Weights of a small mixture-of-experts language model, trained from scratch on English Wikipedia.
Size: 9 layers, width 192, vocabulary 3350, 51.1M parameters.
Experts: 32 experts in each of 9 layers, 432 squared ReLU neurons an expert, a softmax router.
Training: a variant of Muon for the experts, 562M tokens, 4287 steps.
Below are experts of layer 3 (counted from 0) of a mixture-of-experts language model. Rows are named up (a neuron's input weights, with its number) and show model dimensions 144-191. Each number is 500 + 25 x the weight over its row's rms, rounded and kept within 0 to 999. Numbers have three digits each.
Before each expert's rows: a language model's description of what the expert responds to. This comes from a sample of Wikipedia text that the model never trained on.

# expert 23
What it handles: Table cell pipes after dashes, common words like "the", and second halves of split words, e.g. incre-ase, post-erior.
up0:518507520500486481505555466515469524521459511502512526475525458430534556501498526470491543483485428487503475490487484522549504505535557510475490
up1:487546510525510512490466519451498496527499534497516516507500491476523471491526504475484502525499492534530520464506505519493482522566505502477521
up2:528500498489464494500482525502525519530457510449517547483483508512507507522477478540482508489445496479494484524551500480511485559505502499493496
up3:476518492521520509523460466520487457495546474500501458493479509483494487507524493451530474509528480552487529504441494505422481518540520486480483
up4:552515536523477496499556532511507538476505533486496549546526493490463479497511543469523499487503491477488537546465483529484516486559520482500485
up5:502483512493507485525498467487530592511508563491501516507467532484484516499482546521482491511533489499466521513525528472476487546488501480501468
up6:460517529469541491462496524465503588488487517515514519507483484481489488512520533536489479512459480506500493471490464484483547517510498543546491
up7:485518467532475505485498486484495474464486524527511497489508475513500504509481501507531523472501487528501498529483503485518534510468491532506502
up8:542496494505502524528516472504481488536480436489484460510500479429496495545511459533512468527501488484521497497491486511491479533478499502498523
up9:460487494521518470473498519519488488485478451511532515523511489501502518533488472526527456503525469557501483543535489549524510510494470513594476
up10:493523482525504509467511510538526515507509507500506493492487507447506504505465471489513480512500508519506488516510526479518449510467496520472511
up11:458469517505454500492509476522500488497490503499494508500462517509483454500470485470502521502541478537535478528511484501489517471489478515469481
up12:481503525499522481528469488460496493528530508466505502488487489499537499522513528502482526489491507479521494519505498478459497482497467511518463
up13:463511498533489471500504514495495526512503531464501501469514490516531522503528524514473518473529475493522524500494511517522512499493539485503470
up14:458503526464472473519493475512509510500470471497512492515483461468497535557461493493528448482502492490542498502468542510486527488533508488487465
up15:515533480443505482463498498499526514540486497484541462526511526542459548526477469507514531510490474512461485521496530446502487524525483475491497
up16:481519467470506497465518524491457482466462529531519492550475462506463474480511488456491469461494486498440519507509531527498483484446483471482486
up17:463514520480522492545503485525521541506523520477462508510508491438503516545540512434477499540495488507538481520509514479476491577470521525510484
up18:471511481508479499492521510508510504501455535533483470475477497542464514541465513480463512471506520502492497524511524513521496537500503429510533
up19:486485531500490462522523472508527509486456436494480466496497489497496565504499500514479503527516511479505481466499499480486499519481476513507481
up20:493465508503476524519480501527490490491503491506491515537475467528494508458497503526505501484494524469523514501487521517434541494518508468504535
up21:502502509509478509480526502504453487463506515491574455518538515513478465497518478507505485511492505530510467488521540468481522584526475516501525
up22:557444504505490506508540487516513446539491525520483505507484466510553559468486509503496512532479524492524478498496493462495479501512521460546487
up23:448499484510511520527473500513503459487470516505501516472494471471535534459483525486494475492518512527491488527485502530453549488490524515483461
up24:458506519491541507513512541502517507481520554500571466523526469518518491487515499485538495463499494551519503463534503509457537527520500496489520
up25:480521539481528508525525480484483466492499509517515467492480478507525499476493557499490525534510448468494534502517512487505500497483465511513513
up26:453534524470460496533502553552480487525517509492497467481505507512493520543479486454484480435497486520507485463530519457520494511501487431533503
up27:507526499502451514474497498495489533452530499478481486501498469484504494488483468466526501516505485506505530538484533519505491480449495501491496
up28:500505495460464528468537506465484495495476532521474479476464475456495503514489469465501468467512502490485514548498494520491490507500494529508512
up29:493497493504502438480497477531503506478525453515414462503516500511488508516480479552536514513526475532508527564477501498541475529518492452519500
up30:465512521529519485501495497530537519471531503506520502495478447506474503492489534500450488492505522513498457522526475515523510496446492446496479
up31:492512495480448486495466482506492501493486470445513494485526503477503501499483505450498470492503504535510492536508519494522483527493488528501516
up32:529487504499523448535522454476518509515457506531530508499494466487512487481536491521508489535522445501498522528481490479469483471499496463481520
up33:465503486479474525496520476505500533486508532509509505514480478510528464542505520481533526498545532498454533549483482511502497539472470492489488
up34:533516445544492520519513498511525480494489474473526544501486473473519467493469537463509516437508499502516527512533524482514536554475500492488505
up35:445523499511493541469530514485479566521514514482478489486501510456519465493468496497498522511511443488496536491500518516473510459488488513544518
up36:455463460516512562514498486515507529501483493498467492500517494535508483482500510477510451474507530530495468526487521503454510490470455520466537
up37:461447480509487494483497519500493526483477491448510462512506520537538484539498464544532501512551521485507545525467497512531496532492491477496550
up38:469553512460532502493486475504542514512528460487506495478486493515489519519522475449501447511494513497489463541475540486523548521463527496503464
up39:506522526528516481490502488486482488528489503503481540534540487520510474538482491503530508467478498491494544508526506509485471500540537519495531
up40:464466471518524536452509465503476523520479461512548491534507522459479526526468492432531484433484503529479510503489511486488524481519526493490519
up41:509508484502494486509489526566481489525509512498504520530516474516489510491465513521512516517508486482559496482483538480489526462501465518516513
up42:517538516472524509524485502500487470453463482517479522455494482522457521493533474461481519505459497498486437492492479477496489568514505463492463
up43:436527480506501447541531511512470502490497513488515513505534488493524455512485439473542502503547486544489505509534498460524483507476532495481511
up44:489490506483503527540542488559519539480506486511503485476563534476468493478517503472491514525499516506499471498483522489544505534545479516522526
up45:445503466481527506499557488511531498478515467475495487485459463520570477456483525531512470475518486461502480543513533464487503511512465531511512
up46:526503520461492455476551485484470531528492478485516503482539488472509519467481528466483484531484529470518523487539497499532482495520495457533508
up47:509505498510476508526498483493484542502495493526482522510542522495492464495528478519495531501494513497481511566533501491485524476531486501472480
up48:513517488499535490479507534460521485519486438538536510521516507484529520493481475454512532502515468530524510479520543563500462529533481474508516
up49:471483484520504491513516500490513517467495496500513459470537518487502511498538511474535503534524472518457525509481477484513527481520496513500498
up50:528531504522470490535471468494467547489504499513439487468497540523472508494476495469530491526506485462541541546532545467487466557492554510499510
up51:491488510481474497531501539507509535497510484501492509524513475529524453524475487494482507510482499500505556510487497489487477509543523476533519
up52:498570456465513515494535515484500493494512514477456519560506506498516504505499524445509513486539475505543539446488466480486512531464523469522492
up53:507497495514449518531534562486522458479539539493489506513511511463472509473511512511484466526497507458452491487520480485492513498524485478453476
up54:477507529484470485538527517496533511507485465497486518474458465499561487490525487493515495473446507482529477511456516494504543570458499494475490
up55:519544478541535525531482495449473501549506541509474508521503533470496472558484488506513526494507480502552503510493476503529457496477493527511474
up56:519484501521434519494513457509497491486488500514493528513478501464492529490512522484476483523497486482477476515500518490483479474456539521530497
up57:515468534470495499541489513486473495506502470468499498470482487498472473499559517512501485497516486514500534552511506481524479484453528500480501
up58:483535506480494504493526545531488493533514465504538464482491505472510460523504504528500501503502495526554487528480521463472482462485467498512476
up59:449482488479532470530477518527531495502485497519489506495478522523553487496530499474495521488531488504492472528526499538501503490476541480499579
up60:462492457528542504470471521538463505561533478491531510463511505522470486499501500501546523473498479454524521508493491453542505487486484502545513
up61:492457501508478482487519519480467485520514485468510490501554503424547510478536478474447555507521474534515514532531529492488536481503449501518486
up62:465538526486494496526486516535514495518530494502476473513518555558516485434492533490480477496458496516486498506573446510475475506514506517530484
up63:481525469532490470505447490477514521497486520508510535519518529507494486480519502495507513467495477467504541527433466523521532451510511486477478
up64:487510476467471510473518534478531478473514510503475535498452510487474503523504491493502511452489481470525561545502525477526524499486494443479516
up65:490473470509480513578466506520527487483540484514518521490494504474490469530499532483490516441471487530501555515494497466508499525507486500501519
up66:477518535509526489503497494513488525509459477497499527482483506501461485511541529500524509478456497455488463488470502516541503494481466461503478
up67:505477535475516506511494481515533514504499468499509488542478501510489527512493469463502523460499447498535482536536555508509502499462474490511526
up68:471525499484480500516464525509482528499474501515461472520514509480530505507471497450509507513479496534494475549495459456486500480472454485525510
up69:501472512506459489491469499495519494490509496484517500510499515472501527541514499444496488495463512448498452525525514500480475487465504520498527
up70:535457489502477535528489538463484499503496479526516522503525455479490465491457473497524553482535553555489476500486495483440489508508498484493512
up71:498500478509524522560527504519480523517508477475514515508492531460523514484516507518480502458500507470526504515483498534490553505497575490475516
up72:475517496535513549472535493470487518517466523506507533453489493490512527488478493533496491433510457509488493535479524480484475540523535503534467
up73:517508504485470544535485470505518562477464486508530445493506488524501501524496472450527497455464528488491463488506447506516454527465524466503489
up74:531520477506502505510484491504516544544505465469510497501545466413453493494482483477473478490521502477495546503477536506520568511479525474529507
up75:521493489476526487513473551505509487505490517464471510513487495474472494518485478488498486473535525476477491493466504491479477530515538502498520
up76:513473504509493429492497502519547525480552478516497509499512469484525522502523446509505475458489524547474505510507514458475502569509494490533460
up77:452507472469525501509517517524488526506514567483477506487530524516498521519506523486529508531518512494527501504516447495544516518504492513516523
up78:465553453503487527480477516519547498507483534517460533490463501519474504510485478535520481472522546490552517489512483481481475471496529474506492
up79:452485522514504526520547482547487486498492525464492461489504469509461537501462507509522534493504503527484477505464525510526515516479520512472499
up80:477506511497470493504494484461516533496476480480496524482522476486483517547516463504483459519497509546492503499489445491516524551527464504534504
up81:504506507504521497493511511474488538466516481524490479496499544485487475511471474450480511475495474493474494488486480523500501512502517443485483
up82:491476464503537517488494492515483495524481495540455498475496465508543463455498482511528506511497471512450514501490465498514447570496461532484516
up83:502483500477533456542472441506531488513467458501485493473523539484529489497466508492531508517524462484545524479454495522502519490531525472470494
up84:506575511531548484497491521446515497517482475525555532550510480521502457507503507486499517482490541521531488502486513511519524468468522452527535
up85:482519485485513468478475512508488503524546502471511523499502483495492504501523470494464511531492500493513506535471467484499499492459559466469527
up86:480525496505496471491505517512524443511504473541508509509512507464548520479530500504501475466520552558490509503495493500512487489493469523516510
up87:514532450503525498473495512517506500488514496508554507507455496472515498498547496465519550468502499524524511504487506515489511506495503512498497
up88:519504508485526467510497448503510527510486466503551525513499502495531535487509500470455524480480573469491453545552534512512498520515508503483509
up89:516511486495447492490491526503531476511516496499491493481526492528467486509527507530523505515474522499481524500495496537497555491448484470504475
up90:522495519495504473512541445484497561491534489537490484485537519472462529527485510506542513486490539541468497514513494557487494527508446514526492
up91:485474518489479513489486492481506535536512497498528515491520488470451502476502481471492471477507477509467518468471474499505516534540510403509522
up92:425528461482499523491485475512482476491508482491520492508509516513471520534495535501419463479483458539525509502491482471487523477471499520536492
up93:466465466465516492511501460533471527501524494498509511485512537460486476509471508452506519483517509456482549529500504479450500526520545503479517
up94:499491500474486504495513502485479515493493494540525479476497561475530525505502520521484505493531521513484534497479506479505511550529494517533513
up95:493524448522497483526475456495471522518527567545506503520470474449494498482532466481525465479456488507538511498543494507479497548504520469487483
up96:531491486461506524529543498506522499555478496476513514528503430474473492458507466484473513498466483466517524471505532515478506523561501500529520
up97:503471480467523478464507481521533542505518516510526537449525504504516547507469503446505520515509516482480489472517532493507517534512511488543520
up98:462498476517534506506500530527502538538523469513485514499494520509501515526500474489506491519505522473501518482481512490516504525502472478509500
up99:509524521524480481492532483483553442465526494468532517490537477485485480482530515490490481475528483499509498518499498511464497515442523522484475
up100:506507485512491505503508536521483476469505502484479509505498438534503513503466466495492482492490479496487457500500537504469507454503539476466533
up101:489503524488493455491501474523461498539538491470496500494481521486526527541503526513486479522517528516522458521447498495494460489516512511464522
up102:454469518497489498490499457478483496512523513491511544531486483533452508519520499498480513516477491521472491511492532485513500494489445484468484
up103:472519522491503471518515480522503511525483511441464501520514525495487524453507460490512504508484515511505572493472476527434504522527485501506515
up104:500456503516490449505523495538492467509528503481499454524516491491553477478515493526533520503482475517488503507461503494520465529494507522528543
up105:507521471544463460494492514444509464501531496484491482495443451465509516527507487502468464510516523466482510524510498475526501487497487476554492
up106:511519484470482530550518518494493498474526505512449503493542490503469487504497479474521469455483532501492522482517533515506476558464538515504479
up107:480544545508444520516508469498543493523451496469487503479508505488506519520554490469488451512497522500490494489473524472514515543500527482496537
up108:497517551444495509533530527533488469549495505472522501487526505522489517515509512523477547465490520463456545498435502477498518543484489469465480
up109:506528511534461402526497484528508483474477481483495541456469509518537490509489457510492462488509483504489495514513479517485502527511498461507508
up110:474495519500486515518482493480477506522533460414475476532487452496454522494477498507523485501518495510505488483475552461524513482532504525498540
up111:497475536477515470505452483464570529477502520529471495490497493471493472548509491532484533451486519505525491481513503488517434539530491500508525
up112:488519543512532547498444462506508484514499499464530539528525464514511468515522512512515463534527541517493477506485475477466503516488491440541494
up113:508489528445485513476488507474455458528507520490510507486502484482457519477463496487493494505484498480492467468476509535492472492498530501560493
up114:464502489500497518525480486494491479478520496497491491544513483452480477495489529523520545488524519463518514489520525499459535491468492514533508
up115:490502471457557460467510518484496540478488495469519483508506497482514463517469504504468511497497523511503516531520470531459474456480517516480499
up116:506526528444514507486529479463546510546513503553483478480495507494526501512504491448521509514458537479526479483488483486533521515470506500493523
up117:484473523512490480477532440522503466488467509510473516507488504483528531491484489499463487493510474538472514513478506482472528532493527554520480
up118:499532540485487476488484470508523528511515499515495528525529511487493501519513492507489521480497495532507500543508500497543527515458504465521535
up119:486492508489538510519473529480498518498481481486490464510478493495522544496537462496487491512529482495531510462503491520522492515510537481589492
up120:497539529499532506504542454486498478499489490522483499486458525489502518513511496494520527452481474520442506495480491483550503477554500550497534
up121:495519504521530500514492513466533456537488486527523484459566490479532519509505512475531486509479502501520497522485527505476506543519492505512553
up122:505522474493503477514496451487534531473483491476506493520499509513554528502501518523535520520488516488501544551537536459474504524511522487453520
up123:468501471478502459482470471513535509482516513479470472517491504503503507495505519469504505491500534472473483549476501483484476522514510509500503
up124:503457483524497476531472509556528446480479515491502489497530534536518504471469502455474494492479500499525504510494501438471492498472511486500510
up125:403520471511500461506479491530525509486458537515433509506486484547533507544523515528519480481466553500475491493518521481518499507520461452448533
up126:483529467492506499459487547545488553517480459532491485510554518495491509458482456480432516533515453499508529495516518514535501551475465461519519
up127:478472462513515505516492500501458468524502529465490502495523504510499494480505469504527495499516531499508488504539490522472478503546519494503509
up128:506530552447506428517525522522475501499494498485533480505486479499496483497501501495501469497471483527523480517492523453533521537498533491481501
up129:486474504437471451468468531516496498509531480521542487536497467531446502496505516509497483528487489495525491491499519479484472501509495520584488
up130:520482507484519511495495465528527523479486478466486525508513485515508505535509469467553479481494444567541525521484522496468538495539493440523510
up131:500453544488492518541506531529504514477485491502514515485536442430485513513474502514471489516456433493532540525505550485493483486489506461504522
up132:508469497479511515513526511516518466481571478473476512516481513504470468505545475483486513508487522506504480476494503488520540513504499517510480
up133:487459527459465455511495516540460485494538546538512508507499521525546499469484506477529516524517520522476485502474496499497487510558482483512529
up134:451496518492491506468466519496511523485458464506466521492447497525489481478544492505493543474511507445486480505499518491525530515543483498489480
up135:456496479463515477477470491516500532510514503505455532479526504523493508473512514440520505489498509482528515516486534495510479537522537472534486
up136:475506510523540520546545507488498541495557528544502499505473493508491470470529482480476517490509509497482504489482482561465498483526484494494515
up137:467503507496494506557492497496542481514496463527511490488458494493482505524444494469482482505468494497481437562491483495502497546471472541467460
up138:481461504498506496484478515465471514484466507498486496540456492487483486474511485518510525539457511494515528487471528532507455483470495496476499
up139:489517506463512539505496526497495519511486566479493500498469519514495512512451460496493552478511481474483510461478489513469533548494549476517516
up140:523514509541503512494495474479527536555486518460501513489470488540453474501501507491500495504485503500497481485487525472495497538513462502513501
up141:445467538497499500485510468511486515466474518477490506504464485438504514470488479541525499489511534511516522531464555497498513459510535469501481
up142:485537523458503466482469526510462537496500549494526500489534497470511477484531441520496513490524524468476509544453487481515482514454477483474488
up143:479514478517520487501484530442498462495505516504484461472549475472550492476530488453484497517502534494486466526476468516511481477467496493464493
up144:488490515463464516499533524495498484542495427477505472523520486537464505496514506518490528475500485488518445506468520532502426541541499447531502
up145:506499531549520508510505475502529495471503507499494565519513514503483489479504533436510468473500490491534469503514480531428527455461490516493495
up146:503508519495490488520459495535514465530468481502476557492523523481502523505524533520537488483471493509526501469512483495467499528509477488526479
up147:510488495482487498488455497529501524516501489490444525508509523516509494471519523494469473465513499499489497500491525568520509500483505458506494
up148:488458506535487488499500511479511535495506503496506496476458513479484459508518510490487517467548462519484506530485495462520514513524468504536510
up149:513473480494525449501515523506501504467484497498481510458529513466511507526575495504527511505503512561464477508479473519534515531478516525504497
up150:527467539485526512505463520519490519512483505503514492491469447543497509512473521509486494532492471516479551462462495515452509525519568535463527
up151:460493524465516523514540492537516522522501468516519484533510484499529482500469525473511482516546508451497480480511480475540495542453476500525476
up152:471468436478484468507511496476484519475489525525470512506506495480460465489533449502512498537531508488500515528504492485472456525494498488513484
up153:495495507490484502500494531477524520482484478525487501465516533506508500468522479511464490520533483510464471473511494533527527556517504478463453
up154:505573507503466525509514521507487509507484502489537507517456480505488499480536517493479440514481483495481490500523485570490484503497470479535487
up155:475497482496547475495502485507490556507524518497508483541529522476452493545541513504476526435482528495529468550515516505476531528518471489546462
up156:546497532493505508531511484489533512501533526522550505480481501522534531532506521484527469506503507548520485495479525507515495544521512497473518
up157:506500474478487462506491480494459537513494480521505497476496476501502490497517461502510498423485487550485484535490500576518509526530489542512470
up158:476527505487507458493483470498496511493470506509463518491559473501492532466552518469499493511560485475434499504506484539534532514503492477521503
up159:509504478468486477538441517538483530515471520457520512483521483463484526515533497492519487483500503494516530503496465506508478482501526525489479
up160:473449490473461453472506501503500483500514515516519522495520501508479492505537476485517428489529534485529488532487449475513534465506513497552481
up161:519499498492469498566533480491512506468531504497471492517478519514513446515523491531514501553494505485532490513472475482494508506486484472491464
up162:504514495527464480534507519493494495465475494510511513470476469461537532483463480492488508471490492522497496537485502495488450533532500526508515
up163:415511478519505496494506538556505537492494510482483494496501524483530493547488510485482477475499468503494442492545528499481479494499513485519555
up164:509514457501495498504507547515491490519494468499481502499492509516534479512499495487509456474507483531504443534492497523514496541522517468499434
up165:529500481503498486499533487525467515492512524458503511561505454469499490506491490475528518521516496475494523513490527460499504542496493508494523
up166:479510511483492487487478452538499492472486487493495515483494533494511504485484535446498514484478497490528498548443513517491519499508496468476462
up167:499522486543486478572510478491450513517483551489502497488496503477494441561504499465497496512536465504529500502486512522518495483439500473479482
up168:468516531484522511494507506509426510493468502489521476467502501478498515480523476490538464471505504504494497519506499547497487517535477461489484
up169:546516480509489441479536517509482463523447483487508486540467453481467512500524509521505489464486493507502518514480483467543520505503508472521510
up170:499463501527475522513502511545472492460499473502523509475544476499516526492506454494503510533506479479504502500546518477537558483536516490535478
up171:473511496472469487550521526490523533465511487541503474504478493506417514499468502532507514526527436525519505546510469438470504479506463466507507
up172:507519557506491487476478488522524488475530446523492501539518475470532488489465525490510502469464565514477540512462461487479527502482492460491521
up173:482531498510486542502432496522513506490517490493496506452542429522508472482479509469489483502464485501515503538509487495503515542467481500511515
up174:501518518490500501491511528555505527484526516473530538506491494495501505543456516504517507466457509485472467474493505497510470483514501509531519
up175:501540507510492494497526499553493516462498529533464498485547506508506537522477512457545486480528543492529482503532500504492472457514494529490478
up176:443512527509506514495492550495516555503563483528498511484483517534521506526496497460495532465520519491467523471496513521495540514482501461532484
up177:477527541548495510499501504514530524481479496504529494484469499506491476490535544484488486481509507499500495504494480513528475482478482514483511
up178:531466478526476497511456473519521513517552458502448520483504473503488487474498517457496530477514499475505457522476541492504512517487442491503491
up179:512462440499494492494539517506501507505483488513511485497454521492520533532491517482473481449515468494529463474509526521494495517496480509485488
up180:543516529452491509500534490505514523494509477492518467496513463491472488487508476531501457506474529502484485508499512478522551544487507519494510
up181:497509543475480469515467446467498509525523496468503543510507469519503477546479463511482478497527468482553512580488493469509483461490491497505508
up182:523446473515530503529532485473515492507505481467520453487558418453488492570501529496529505517519473488525484499485472507489501489506495492519485
up183:521526482466488476550467495497462510496505479528522549524494492529492538524491497477479490550486506493480531521522483451495530502515547532490527
up184:527512512509500446538531526517456532509473459509481492475486520500519504491543510503490502516516485511493542496505507534524496529504497512514536
up185:466526489502508516523508468513507499502532464505514478525545502562492494528540494504548474504538491499538533514511454482504503483474491473480527
up186:493450480514513499476511550463520582500484518515522507497466478542497473507481496468516509509478543508501507483535442509468522528507504487475531
up187:440470505499466496476533518480519505483520499452529524484496524502523483501534489477469509477490473535498492526508534496500475486503513466567521
up188:519554495513520466501526467473487502467507524457512496494483477433536449537500473500559525478492480524538485504505488455542498501501490515509463
up189:501492524503516530494530484474513521493486559480467489515494491492468473552480518485506511491511520488495490530537500531533503487494498508522500
up190:443531450518509478478539494519523524475506463514474523522503520505502461506518466470488486499489513509535513493499451540487471481465542429534536
up191:519503483483535488472472473491529506488517506498466519514501506504500537508516460487499441498503505510516534525477472514508475524514517540559501
up192:495524466516477515533490501454469492518498513527512530474471525513510526526506500494531534498510512501522465505499554493503555535477506475513446
up193:442504492518509482503500489540546479475503513489506465539552473491503486507518510471484507485523522503508527524491486481499483505484484439500548
up194:536483490520488516509523503468499512537559506459476513479487468483473541544467509509525487474539502496522508543491514521477511504519504465515487
up195:533482462461515435503483507508509492533471496484509458449551536482480489477469497509469501517514512495526504510490473520509499520503482501502465
up196:519512497484459460483500469502492500455505498506494518505509493521519451472490488480478494501504487511480501556484477541499478507498532484540497
up197:503476463488551498468475529556536528512506464457501514523530493444548475491496497486505501530460499491492528521495495542486528495502503454514461
up198:459472495509465467513508456543481544501476434518499506521554485503507483497466478487502509512495511539501481501496498495515486520539534480515517
up199:503513472491456505485522477483509465518533479481522518449478491506476510493512522519491490538496484502525519552494468483501511519467512475518487
up200:504490489510524504513519451487511471511522476529503547572486463499499530500513504515525462530504514476494499522498542502525545477477474460538497
up201:531509514480527490504570523522518494478462471442507484505483436488515525540485490510537498530477464476497518506484507503515505510512544534502482
up202:501530466497464502501515470498466516518520480511541496489552490439499485487553469512454476519533506498474505502480495511494482536529503486494535
up203:517449472483502535472572511512514495544515486474502536486516454498556471506517504511516469486503452518493476529497458482470502502529487466511471
up204:424459503485526472470489484514503540499537503484511481509524453463468431497512530524478541502517495532481480496522536501473509488484504489502496
up205:501519525464466461552494508497501520484492493495459509556496492467458465512555499491535466499490497506509484479504495522504525466495493513493449
up206:508480528493496495467490509472517549434508495520475492521519496495502466481486474491511502505495496477531532514520519551492512532473530496485525
up207:471497472491527512489495457547561487488528514490481517492479475509508498502517494491521502505532492504503555517501477481477450512444490434525477
up208:431495497478470495545513496522497532518549499496542496472495485505460511497488453507517497490532487485507528523539527471504480549484519548533505
up209:515498496504478469496474502487509522500523537474516468522455503469460447467477494496474525509461468531501552531517523502464521525442490484494513
up210:506470510497512489505494520475527533500485495519480487488514506497480466471552547521521460516502510534472556470534504503466536528490515480518559
up211:488467462537475477467537474542475506474533520490533499531523531476534509537521480483519542535524467473491515475526475481481530502494489510507506
up212:475506488505488492529524497499495528503484491488487481496492464545527513541465492478461467479511481474490498508482476479483476536463502526543507
up213:518505513468523477513547516472487508465494524505475492520499524532508465500513468552482527479488521525522473535498461478543563529516479523488505
up214:492497511492486462508508507552533503494542482518489474454520494499515503507541500493470519429512498474505493488499525518512464535498429453540526
up215:514499532488500477575500541457477523484485456508535503498470462508513542525481503518492519488538516507507470536446506544516496536470523545490518
up216:519477446492526540524500514535516486511461489547495471511481503521473541555541497496488562468523483497496507490496513496468507477482533515495526
up217:489502441476522507493562496505487525496503488465451459521459477429522523529539490477490540493476513499512498481521522520504505498515505521510475
up218:494506481474537513493511482528545522565491495427549525482501513465513465510484510505465523501468476545522482460504506500542486481499488464511483
up219:475496536486490526488486481494497477514484433548497458500512461427466478492493496521496489517496494487531495469478490476451510513516532446513523
up220:504497486477565539497515471513502521506512489522501511564516520535528478509518514463475500466500489489491498542502521520547531572492467480507476
up221:466516540516463448477505475511472518453507461507559540493484477484432495496514452482516497504510502496480534510556525506490471524484481489516538
up222:497498495475517479520495544492463553474494510480479513493510459503542515500515478524450514530500477517464511517516531537475512525501539539523517
up223:465460487498475512491501481521510473504482453489480510501493496502491516484503469539533460479546540504498494530495506522449474514476482496474499
up224:501528547498493490514491499482523517482480484458486521493494505498493523527503523507563517530485497515513510526476491509504519479502490523514511
up225:536526475507505485487507498511484498506522497513465518470526481511497499482529528514470535517478517528488550538484473514527469550522534505533491
up226:512499472562438515490473508489537571508489479504499535498519486545495499456494525521516460523477462501530491504481495531479508510496522503498494
up227:473469501540474458473510528530515559519505492479518444502507508501512527561519531511508510488506487525467494474510477475484472549484508490517487
up228:460483486531527481496466529512502476446481504471497484501522501502505498499492493471502534462499500530478483485496502523550536507513487523527506
up229:479547497512461515494442459511541519500483489467477510474546517497489533492481533515510556524469505496501521476472500455525514493517491499474509
up230:485515501471467491473492523510493465506509480450540550494508469495548509509496473469478463461490464495473505530472469555526511469484523485511502
up231:495498462528533493471515501503514468493504487482497518533534473447506514524531512397475448500470487495478504474512528471524517458543527529494473
up232:436536486494467516466479496529570505509457559556452529488481511525457483500464494505514490502533480485537497504522508484478527478486524494495502
up233:496498531498532543482510508488540478481517510458510511493471519493447522482514482495508483452490486513501499482523483507504519494470508517522514
up234:506526498485501440531491498485493557469503514497480556459469478502460466507526486505505531513435465522468487483529470501505525546500505541508520
up235:545515467500478467494523484496451471532509511518534500516479488504479528543510476492543493481525518511477463532533515508500507508476496532473505
up236:547456459487523498464483523527500532504504507548485495461532472500545536525508520428539529516508452514514501466546510501505508501504545515572491
up237:465502509466480507490500544489521514477517471450465494536477480473535530514488462509489494447504523543536479498498466496505543491510513469522496
up238:473503549491455488552520540506517520516536473499526505566566518504484543487517519514496531552449515500536484454516494503492483507490523525504539
up239:509505515468491468521474515478518506489495506477466542452453521458519500494485467491505519474473515520472538525529507473489518534502483516513523
up240:464518494482494542554480491491497512506486453499508505499533476498496513485514493485521510463487475488503476502477477557482550498452498507519494
up241:481443489467496455498502468488474491488523501504519497506515525491521484510502522477507511477484516482447522534542531492512497483463505515513485
up242:457481483519472536463504522479563495533528518437466472519536493485508468481511505462497480516521457509488510508459505520515491530488497509503485
up243:475479545480516526480464494473520504509533481500472473519497467488486496509538454550541539499460509498514504512549504482500541526424489511496525
up244:453520521508482507475545508465508503483531500474481511542538476513469491499493554475523492515496494480525501516518459509503525537517474488533479
up245:490475448480543485463507516508509479463511465548499554478517475459506519490520464513503458516474515533484496475523470520470495496514511514472548
up246:520538494545543501527468472511501455525486556503508510522541477490482509488545537503454521544526492554455508479518487495489499474472526491574550
up247:473530511511545523510502511526510492503509477532476498461487504527526473541505524467468520491457509487473488526492506505524514567503483505530467
up248:428483508516513497529509548501504529506513435453489507508476506502464518488483491523534491465495535545503545503509491495502487500490496481546493
up249:462496480466524415507487536479513513495506500480549492521497496460459536458516512513481528496548516523486480515467504471451487505531511508505483
up250:505484531495495425476486476479536539512516498512484518492455456523463507534475462527480479489497478470495506524512520516483485513497516484509487
up251:493502498498537499502511482522477473495468517514508458500518491513453504521515462450505450497483550499479510454499482488506505486524526444490499
up252:503483539517484519499529504505476469497495482510517514503558483480453474542449537497511474556484434464512473487510460499531483480467485461488485
up253:493544514506488473501465503495508569498471538480507507488531510520475458523502493524517467494495556524507511489451513516461499535474511483534539
up254:528495523493505501472503499471489479511458526501522470478534454438514490472539492481449490480480509519513487505485509481531478492532495491511501
up255:493492503439504517462546554476470498520495522550497525537470468510513491475502475481483460466497513485511478512507519492481482478481505515577496
up256:479482453467488448507508511478524507527508515465519488474510464485481494474524482469500549465523476494504497496478514500516508485483550535497538
up257:516505493492524478486496506485505500519476509533492546527508504508521512514492479460487483476492526479500508477480512499527503474476480508523510
up258:471501474483464503494495526532521516508522478505507533541550477502535477469493521490506526448499536484531575496499496479475518514529499453504511
up259:498536480494492526511485521514469509528464510534505528513455516515463484498518523491505507503479485514456488520484523530551487486510503460505512
up260:464465557459486491465496507532470479539504518504472534490526496500501501555483490490476525513448504521515545463547489520494425519456506468497489
up261:503518516515500506535513571523557478481548507494481496494530451470486491491529439457476484490472476505533499502517499465505519533490499541533467
up262:468502480459477493522492512478489514479509474477488514522485484470501474514491490479464488512504525459510504470474497481471535465488473469502475